From a checkpoint of a small mixture-of-experts model trained on Wikipedia: 8 experts in each of 12 layers, a softmax router.
Below are experts of layer 2 (counted from 0) of a mixture-of-experts language model. Rows are named router (the router's row for the expert), down (a neuron's output weights, with its number) and show model dimensions 0-95. Each number is 128 + 24 x the weight over its row's rms, rounded and kept within 0 to 255. Numbers have three digits each.
After each expert's rows: "raises" lists some tokens whose logits its average output raises strongly, later layers aside. This comes from a sample of Wikipedia text that the model never trained on.

# expert 5
router:119146141161116102138152093111114185138161106146134164105154056148062102100143142101105173148152135105168131120116130109136133122138124107136064177126160142154137140129092119161111094152163107101168116126143142128089116161158123130105088138111134129151144155172130155149123108106117149089
down0:091112171147115157106135126131173104120133161111122076150111126090111086142138138132145111081139135141157107119145128138105128167092114107138125125175151123096161106125121105129114113143076165167114164089142115177064092140147137136135139131141089120151133098106140111169140143133080120174
down1:099145144122126144113134138148126138146111122088133089137091193112107176132127125069073104087146106160111139123185125167133173132140131117114142093115093111085119121153109117140151128136131145126069083097133115146122140113147134159160139083109179111084143133106137124137125151102147145139
down2:083122113136086112125130083112108133111144144093142126158119166139119138135154134125161148179145144121158129123165152096153100161127139162162120127170126066108119131143125156116097125126080162110139117125126145124151174154100120141141106086115120093154158143091130129090121159139115118130
down3:126162155115163140130149054139098124128111145152146122176140134123136171124137097137104123137160116110107097135139114119114100102133099117171122114145162147140055121157105193106117126140133117127105169195123126130136119163140169134101121094127117133120129126137111108145157105139143148124
down4:151165124141130121141106162107102103125079113133132108128120128147138124164121126109132131133155104134100139096112100076096068163141133128149116156152104084149106120103137121159100103178123135120133110078144158143117131108160094131110154134088153119118130137154110135146142141102124147118
down5:078095159134112139116119121111138092110136129144102101127122103158095158132152132134140131093086147185099160074047124135130151131126122162176150138143108114167120107130133128166156153152122137126124110119129101102102150070196125131105149114119109153113166128106123136112135093125167101123
down6:169108127084111111143129125142115149129108113143123129176120148106141128130129100155149105095124152139097102114129131128129167114134116160133125151134152131114099109106128086094144170102152110110152131111112140153128070161111148150137118168126090130097111133118159132093125127153118149111
down7:107069133112150148112197159150124165157102125139158138132110098158095143141072138108096143134110141151101116127117145101127124105149142132156109125135113122110099122119130176122109127129131141148135172111103103119087116156097173140123079073118165126132138103171141150163139135140168114105
down8:077127165126164145113147137093134119111127162125105134155081160149130121171119103128131117137160160137152125132137069103115132107159137118129159108136133109121123118149142176130138171165078174102117118134126061104139124107172131147098138126129122135112113148106118129123114137155110167092
down9:107129087139146124166118104120171151166155128110122109127136203108103132132146140145141105141155124129194130135101132136119172099114125151145138158115111106123133118127151137152139118120081144132128142115158100094119138143132098134064122103139168121150143101128107166149111132135092127088
down10:101125119097113130159111125089142168149149106123104125124102109132075087129132075151124142104146142154182146149120118118135158071116148129182154131131116081157117135107108160149090138115096167183140111129169116149113122180118174099102108135104100123165072144137121121102130096134123142102
down11:141163152117104105152134077142134148091096111119112101170150114139094139132125108108113122109143104128114158103135143105137080122118133145124124125135197132133139135130118158121104140107108124126156149084108125135150144173141088124125094138107079124107117173181125137124129137134140145134
raises: ")\"", "ually", "lement"

# expert 6
router:082118123096073119138111118148135116090119115103151091096122171113132159135150149163134102088131133149103141115163132135124137097111148144157170121121106167130132137136159161113152148088072121147103109148138132124126156142082128151135145106144085134181089131079141108097121174141153104142
down0:136140127161128131172181079103116157105178124116119112139132132145123132142116117091125112070145089152098149106152145130133162118165118126147136131122109083116110135157137097180062155146116169120148166129144139147158085148132099121094088117112113133126116133096118114132136137132140105132
down1:089116095148164118057118110127145126130123145137128161185098071101120125117175133111110096134124118136132104131147144167153154153082097123123069149135167114114135141115126110135152162163124093108117134122146073104149082099124118140138090132159149134109111108138147110138110112146112162160
down2:128145134131129096164130117136141131146132143091128106116163160082111111152108136131121123169110134114143126093147137143090142143138116138128167153104077166115112126172129109109109120121120145102166128150132167132091178156156163109124107083077155142114094154110103126158125095136103145099
down3:074118134121155112087181127116122152159141145142143137141138110153092127119127108115119139130121113141152108111101154098124105148124122131145096096086150114116133118115117124150156151142139078108087097151105082167123107124159112127115148144105143119122140093166123124128137094146113135164
down4:139173138134116152077139136127134134138159145146112083160111095132128184107164129142140108101124157132100084183130085106130113139128138137133138148137129139092149146159138145141102153144090117120152146152115113157149131163120102142055100095098124128135145134113122158098114117127126102076
down5:110097158190144108121133157140159129141133130133137089090109103131114098130053106141124142107165123158133094161124168156141118125132122141100125113131091111115095138125127119167108137117131091099099098039143129087157161171134119109129140137116115111115089170105087142118130139105149151106
down6:127102107073153170200100106104158087138098089119112151144132098170104115167179123121101121150120134097145181135148131176129149106095141127154116152135129108128118144101137120164149112122155113163094105128120154125128155125155151135117132128131154124135137158137135139143137141117149116094
down7:090110145110164118192141099108151109139171148093122133126095131106123137137143148112102164090112114148142144101092065098095138118115103131134136162121106129147095119132137155133137083114105145115119151100118170099153166125152160139126162122137132129099137115113096138133154098168120126129
down8:119159111117138100164145095151090127138101117178133093115089137083178153117146098149082142092127109163093134146121133128127123110145121124142139128156142110133126129146110133152170167141105144126180138111112124081146152128136153129154135137103104119124150132157111154095122122119137183110
down9:100153155138113169124146128104137155135064099132127127131129110087163130149119129127110128132134127155157162102118171134130149130128139148121098107135133137135128152142138161125118132112131102169134134159139098134148143117114097108120149091126147096111068123095116163165149150107176106106
down10:144136166123110151143148161098159113133095115122124137122121121134056140099097154119145096150119122137125146130111189134151148110137117113115103106114096151100130098155104118147139070089140119123116147115149123137100156092173118131105142097126121141110148152180099132174144110145085107086
down11:126129165135176135127131167111136122146102113129131142132166106133084142101086141107129128149177131117083127142115160150116135141120113121135121134119077123115128151138101106112131132139127076112076087103151156139144153167161138078147088151153122112146098160116102111157157161109132095135
raises: "s", "and", "."

# expert 2
router:108127142110155120114124179137080120140090089124094146185102169095153141136056098131165120112127167107086135181140091143118112151093148121160120104150138113151166124169158161089134131095124150113121111150141118170084146104112141130138128106170107136117133103133150118109155071089131128140
down0:132107145163090106134116135130156095104170114103125146113118162096174140118118159140140121102112069121129109117139162128147132099118102122116108168130134175125104115119170149136088105136134070165147119123135101135094109130130131168133148126099175131107091143151107121112126167172094123092
down1:128166085121146133135177093137118162118181138132152160091111145128133131115129141140092085126137113145156139127136138111132062120154144169136139123110135119099101109150153131125104133152142160121091104156129131094088114136078147156160092109130177134144120127092134107112128127112107121169
down2:130078147133152143139141131150145172157134113122152121103129103083107140130120121118124131086133130126123136110142126112131135119139123117141098153077124123112092098138110099139150150135105130177133098108140146141139082135150079082106113120128126127122102109116150105108116130168108088152
down3:117173129148134106160102117146115105082136150129109134113076144110145130149157162120114110100089126154090150112133148111127123132116139117152161145148134145116163094154139159109089101141088195112163159159169091140090134133113110136165149121123133145149118143102089096096130116151161125137
down4:128093123131114127085152161165111110131109163106164137109120105114169085111126110138118121189148117159143111114164137141115103110142121098147100145138115140165115205110142143147135122121162105119133130112116080120148155122118114110163113103103093156117093134157149169084110152135147111120
down5:131131106153094169151127102180149094177155147129147152073120134140148165096152143133091104144123133086142137120082147117116140117142151111125134099153152104082137150142121123107112165132107152140127124116094135160130153090163102134133155154114110142135100132089093135122110140157136133148
down6:128193110107162119150113091113145160123125076167118130121085122137137137169087133127163118075096143122104113127105160134129147111149118177106169156130168114131133111149127130122110165169088117103159091144126144157131095150106178132104141126143115105115103119168122148120138135151142118141
down7:144122114166123173126135120145146146143122127174118143055152108111115078121111135138120104143121075123159072114149110149136116148135105121135095162074109169133131084114119120136088128135167097123183107089135139118150113118138127161115132152114175132156129147129114142122131131149109128113
down8:114156101137083174109150084121160155113165099143133141087112113133148141125146152136135107144160108138138112112138154127166150156149118152123104074096118125086142111102155130164114156120122084099106150133122119133172102166127131157088125125105166110097089097087106145121078125139126131123
down9:166123102128118121133042152127134156078127111163147139157128120114125124141131089153117109144116137107162131114132102128122157156137136118107171120152152072119128098126171139113142093132121148122126114125165144139101120176091148113126077119145113144119169132134104107140168113116152133170
down10:129105153137166138149149076145137143118173126143113139075113137121098144154088159135093138133142098134102117079132161127133118124149109163122168113129117151100132117125156114128149134123096162161119112105099107127096119114153111147130138162084181139159149106089127122148096124159104138107
down11:148135133154105140170114074139122129098161163121117120065114135160125150156167149133114103116127094147148127106121160116179129150125131158136109082081091159089155113131169153112109158143085125102154136109116138118139157138134137141151135097092159123131135140077056141117145139157111112100
raises: "more", "ington", " defeated"

# expert 1
router:142100105145117134114106175145128111120129151116096134119126133118129128139154113108129108142120086171109116117154164153144120176127097176120119179139147125142081124136136162099105134151160104142152108095080151123162116135151129112156106148105120144160110151098106141111131138110127139117
down0:128141138136118128165136115105146135118138158145106187106201103133091153115122073143159097119133112100174103128129134117129137175136093145115099126092136157084133165146112091138151085137143098107120133128121122101156143135137122095100135122143131107129128151169099124129107177108118105081
down1:110112073111146122076104104159151174161143140116161167151103112154133130126119118157120144129133110131134156129171108178094154101117130138162109117147127087070144112151141112162110122136148101143112165118133092126077070126100134112098138106123099111104082151112156134125155129118175117138
down2:131109134114138120078119188107156142151120125092136081090100166155125146138154107122128159072146124147154138132120132149157139128082111122110134150135102127107100116077134107149120090105177134087083130112138099081096120118120107126142157130146153120105160144127134147095119133084116122108
down3:150118112149143148165143159147157110179172111147143135133094138136086091156135115164137086147148160118150137118109103144132167114090164126134123115137127139143118116163136113100131101132146116126076123152135141095169146128160156132109116108111152154103148161095085086126142073115166131121
down4:111133135137143090077147081146134131167145130111134136067119123103117155167135131120098117109128180113108139120163165098161100106118119151116096109101128070115141105128167164104133140121154078149124117144132106143119144154107139064112115161102159106153132127121138111146154109185100132131
down5:134122097120152177169156139091089135123093101116150098102111126117136137112084156144129130127133129130127148098109124127054156139115109139205118110126148100118142102106111169122136141135162116142141182120111092119136114110168068126114116142126099165113143134139125136081126097144125120109
down6:142160111126141097149147088084151110108144141134123144116118173132124151158104175126147160150136111147135116102083128114103128107083157118110126080135094132144168139120134164140119093099061121145150152151108125062147140142119102162100174125130130118155167139128130143123128085106183117138
down7:186124149050168074114109132152061154150123094144149116121104115110127134168141074159123170128107126097113175160141198113142161138110142132124141110094152101138147133156167170161135118107128146116115129133183111119135145136093102148137124100149154136105120128098136129135108102109161180159
down8:142132153108153099131146131184159084092050104175125115143137171114153144132101146130110166160108177102132133142153127134114129120085135127120174113164133150147094110129080156124154075142108129124123175087133134130078152139098117151113145112121127114130149138150175139140148141096114143136
down9:148121127089168128150163133118144130139098097147140142163131159135111170128135144112091141130142123120139121119105093146104142129137160148131129100102116116129136083111119109110065128184140158121110110143130138115097107133132141139132135128116196118164165112117148156148177119097129121118
down10:132139155159113120113130117131134121165092181135157132121145200159164144169134140123111150133140142120146104135115132159130099075105122109127167152146142163143117102097156124170114121096124123105140161143140121095101153185137146173108141135078150128132102124128131124124124132119113149094
down11:157138116124118139161120137106107122123173132142127104116120080171103088121091108182110135121080069147106089135161100137131118121127154129101108145132104124106142178157123125104103128122155151167137133124114125187144080120137155099124141148120155121136117146110127076156130086139079149135
raises: "| Date", "-American", "ential", " Yes", "itional"

# expert 7
router:113114099144150156099177109073138088146155171134151133131127126129163142145136108140113107146134111142165164128108095093113147092136132115124108122126168116100128127086110150160130113125153149141103156095147090101120112143117132126113187103127128128061134135132095106084127149156143152156
down0:084104155139122146123113139142123140122118100135123109116138134158132159134170131139110136116104096126149136158114101133120116181139115151128139114119061104082062099152125113118108157173089119107114100104108140144151145099138068143086114117122155147127154128144169118141101183109109111103
down1:121149110098138097104147087164100066128134106108128115117112123131143147080114131122111133158156152123101140180184125168140130121136111155153133179168120145120140104121146099077120140147128144129080129155101172174116128116101100131126085173136130126109140092072141092138121122111113150166
down2:123120108104145126031126137147154128120108148135123133125096162154123117131100135107136088127130096131107152139135119148116145109141138095134116138145184157114139136126078156117127120129141140102128229143164095170085129155151113153141127119115124155164130149134119087123117121141142153255
down3:128115122115093120039110130123151116121131158106126110093110123161120133134114140127167131133146090142111139128121110128148145119144123077137148154139180121106155140101091137130115122135143130103122210158152108199104116119148115158133123161119117165157116129103098093131109126141138134244
down4:115163124119097105186173089105113173085116093121151132154102171122108127144110127147151102128100117126130117115139127132170128098101104155137135096099157155154113078101122128147117148079144138143088127172128147116161139118089096138135130128176180138135142136131124117121107117099161066116
down5:102162157117156088054119129109156146145149153069131131133104111112107119118129100119115125177125123168133132134132113163118089130106122098123119128098130106116173139119169096086131122119122166118146168134114111109098155162156130145102138098108114154120139127136149133116166137156148114167
down6:134112112158115117098095095110168098149127167117136124085145121157133117171138109146114138136145108139118146155119121123129123113152086121140141097118155111119156111131088123121141183102134115154119173101166108165118132106118122163111141118128112125132148148130087083124168155137135122141
down7:134166140101121166173131113141111127126121125117117146172121155122120094130098106126143112100118098100109120154137132170100141081120146148114118128145170115122126173154110145081135108112132132137143158140138074114105143146084125170156104124154112105111150176115105123067152146165197168152
down8:144120119146159135089098155097113125122063099129129137154130162105128130112094116097139108123137153114063130125149129161083156152105168109110092108113151095130107127153115165112134110119176130151124120135131116127071167125135135113116165128196089093119117115166121130125124114103120159135
down9:121102102122125153038134148161172123132136153120102112109111131113128124136142120107124064119128103134106156124128115133131121108140122079105116159141182180098152095094047119129154110128123139111115214128176105146104142141120108163141163097114106152139143156142127069115119149143132170192
down10:165131144090131167106139115182139167115142100139126128127110171132117082134135171122090120120105111137194152138130132140086119079074184135137162125164124125106113125146166134135131118112124139167154119118112075098149128146144091139148096150097141130097096131149129158133146142097111146112
down11:135182133082150155205137102144143119084138151124110099158090178121125118140106106148118111129115104156155147127138130124106099135108123148142138133140174144099122109127106148110134107114132195135100155107136086089133141171090096071099138137094106154120132130134101116142140160134144127137
raises: "- Born:", "- Born: ", "- Coordinates: ", "- Location", "- The", "- J"